{
  "num_hidden_layers": 14,
  "hidden_size": 192,
  "n_experts": 48,
  "experts_per_token": 2,
  "d_expert": 192,
  "d_shared_expert": 0,
  "hidden_act": "quick_gelu",
  "moe_layers": [0, 1, 2, 3, 4, 5, 6, 7, 8, 9, 10, 11, 12, 13],
  "router_score": "sigmoid",
  "normalize_top_k": true,
  "routed_scale": 1.5,
  "balance_loss": 0.000168,
  "balance_bias": true,
  "router_bias": true,
  "init_std_router": 0.0112,
  "lr_router": 0.00144,
  "num_attention_heads": 2,
  "num_key_value_heads": 2,
  "head_dim": 96,
  "vocab_size": 4096,
  "norm": "layernorm",
  "norm_place": "pre",
  "norm_eps": 1e-05,
  "positions": "learned",
  "qk_norm": false,
  "attn_scale": 0.102,
  "tie_word_embeddings": true,
  "parallel_block": false,
  "init": "trunc",
  "init_std_qkv": 0.0381,
  "init_std_o": 0.0473,
  "init_std_up": 0.0545,
  "init_std_down": 0.0545,
  "optimizer": "soap_variant",
  "learning_rate": 0.00791,
  "lr_mult_o": 1.42,
  "lr_head": 0.0139,
  "max_grad_norm": 0.5,
  "warmup_steps": 200,
  "schedule": "wsd",
  "decay_fraction": 1.0,
  "decay_shape": "linear",
  "final_lr_fraction": 0.1,
  "batch_tokens": 131072,
  "max_seq_len": 1024,
  "doc_mask": false,
  "train_tokens": 705100000,
  "max_steps": 5380,
  "dataset": "wikipedia_en"
}
Below are experts of layer 3 (counted from 0) of a mixture-of-experts language model. Rows are named router (the router's row for the expert), down (a neuron's output weights, with its number) and show model dimensions 128-191. Each number is 500 + 40 x the weight over its row's rms, rounded and kept within 0 to 999. Numbers have three digits each.
Before each expert's rows: a language model's description of what the expert responds to. This comes from a sample of Wikipedia text that the model never trained on.

# expert 36
What it handles: Initial capital of tokens. First capital letter of a word or acronym split into pieces, often in tables or lists, such as C-VB, A-AAN, H-amilton, N-one.
router:530487497506520420496532564515514561439468468465500550495535498482466487507523530501499436554605503474477506534422484484632483532498474492486501462519506488459493482494411517424517504554516510
down0:477457487495487501544580485499479503540473433568485616455532458507416472527513522540476462497443489472555444511503434496508490432434479491442477477473421512511554497472516572531579505490478545
down1:447515523457528570525501512500547512545511516460504454496527594511568518503445500504594521509486533496513600493498490471569428503467527512513515379541467585461504537444494595478497555462505487
down2:586516521491464531462495479465453500476424466534534473521517450532503516461536438517519575430500550515403472461435523551518518451498427491493471479468465524518533589537453507401494456492534525
down3:376485519539431445417440450477470534492429501560425508465530501438481540523519551516489548543496470488488502437491461467543547479541463470489452432502439521543462515564501507472570491524478507
down4:465436471469520550482522518529476496511519554510489552541499519456553501434560494504465474487502565547433476536503528420493508533488473524519528568515491542476525516532546435471454546542523520
down5:486518470430498468492490523501599523475509477460494462481488570474523509573525533512531471531479556418523530580526505498525488460533510483468402519578451562460591559532475530523495576545529457
down6:503485501443464469496495483513479468526583487371444583404451466452507534553471479411545454506496469467440513479461534517499473526467517438479468442476552441510451474467451447461478515477508566
down7:469468525576543459593546442505526562476489438562561535428536505461471457503493492401593495572530480453494519532511548508488484488474429433478522503466460463488532535543520410486525525531554464
down8:583445461519574528473444510459457570471530528454436483534545444506469492474493461415509488441480459473536522505543461471481494488551485526485507444445597534512543532519522542532528479538478530
down9:490455603523475587408511439523505479461498460501575564430492472450547488459492503580451541537590543550412545495515494497522467444472517509467589489511507521529494442483523537471534478547588482
down10:535481443451434452518439516550522447447539491527538491468512454376482534521468518505465434473457535533510455519503501390474493447464529481548487537467571555449554436490543408475510523577489485
down11:502524515511524467553470493520482502468487502497484498450537378530583542540584446525541587509544489498524501492509508537511500515509521481572506528446487503478503512574486531434468515467534522
down12:531518429468559472470489410525545524444548480490561571466510495568499506541502423479527506517454525554585479487580469551490504467375502531496513459513392516460519479566513449498509525552500493
down13:461557490498513481508525489444455440439520506440555496501490480515474505439475501538485432511444461439532453435519531477443504594466527516513455458562567455481524421512465478460464544513494534
down14:464553518517467476445490517467473536487461531527477550537479508511564518408490511468545493506487536501572491449526490509610558575547507473547526558514547511569521512487505529492602529497492546
down15:510465456538521506523473519485444489520544474463499613483495451458520502459411503445464496572588451450510556419572477510565437496445423493535462410477480502457521568476459455515475453537524490
down16:479493528498514458546522416477518504446448525515493484510499434530517500534483572514522503560482469508434554501445537547454465488527487515464541478588425490485479595503503518548471510436451547
down17:468531587508553574472487576545480530551436501507410462448537434495433496543540496542512543556480488445506536414529472492533526472518458489558537497530522415432455483451506553460502502492470481
down18:469545507519545507519462502491477490544514501533431434534516530506479561444451517466549490453537480602498510534459545464516513460472506507441447443504556521517445504514460418447509513529469507
down19:490540581491471533499467567531487551543519537487434498518475569439443516395479489478461475457425487418551510515504492520518491518480514479493564540512544460530472548511483492521463568497449538
down20:519530494429497511471491547467489482570549468523490503517419479427496453477512536480497479526522504569443531528444533503538501505554549498418526533466475470474503508477490455475464522475379514
down21:498541555456478489556480581539468505463521457477576554525542553484458492514498479475500516515536514505463541533498498543464520523512494464454562542474492420492502472532508528554560493496503566
down22:537431480492501496518500557550492563499493487507537450502493490551533517483464493447513583556476507521467484507397564495500454412505480500467511553529476431449540473516472499497552432485463437
down23:493498474419503489488513525439506470485454478535474550521462577515368494504467458528468540470490558551520472489541515583512474492483480473516510568513456559498455499495483463536526514513498546
down24:511416477504559554520501574576524469565509506465466459472510544531408500449533481511429540484483480479506598527492506452474549468457497516471507457468460491571563487465505520492485486553437516
down25:490543482492567446528436544536550490496452504544499520497519467616539502491531534492449530495549436475505542482509485535456513459459465494547536567509534577431553459537499533513505483547564495
down26:464445465441553479525480544504545478493492500478514517412545524475521543539527578479530527478527513550500488536554498473435492541547459437466549608539502439468474530574495489431490414454520547
down27:477525537408485527469547531481520501516474511452488427496413491563435490513484460512541487487539528520489497531431429438483524521517462473449511552504558474469476547484500528507516509446526441
down28:523523433445444464526477432491501509523532496467499576497556504532429490548471589456503438580525506460470536527548490389481512536472531465508535487528504485420494465536509512534556529496504466
down29:510465551407495487472520440525446499547498508482394412479497564493473494538514429429485426447474590570526509467482487536508490541447452445463531401477428521467513487443572452490500485564545526
down30:511396502506518536489495509486495471505456478444479570478554475445479470518472514475519412579513463457426543512491479537448455455504536487461450587502557526501560549514495528515540450578495535
down31:447487510467535496504533565472471517463516496534489527473458567503555545514568560473544554442518440480488562431504533456506452458494517537518476456505513566592504505458497444478543513549461606
down32:467521569501574482567529532464462558521407483463428409465523450575514445454534495513489469479432532445491526492579542501494533436534480492466511526492482530489492591502559546578476511508491453
down33:570570517501525478552491482484429577458501520493533491462444548444458447534578470472440441486447463518505485494520441460516497456449508487425528577474526384391515534564481498578464505503414475
down34:475500525504541519524486500544520468480485513550515493504527528581494596475521504542479496493418525487514459495528492468461456540573460433523534518486467494571426489520524457513445472527548515
down35:465432454602451548502522445477476553526477442496403486506497523446556445448559500498522477504503489498508496486453531516451434582449479476503532499530516508448534479530464497511517589527504561
down36:507444472506452474480528492524491435454458535501453476440498517511452544425452539539516527548530506494461498494479488459536561480512440498488418492575485528483497531523507538480516481534484463
down37:490465506559509483480494495475512428514491505436472464472453513532538485450508512489499514529452470530581515471601611559449550503464530498517542516518445562489524530513471486503531430416466529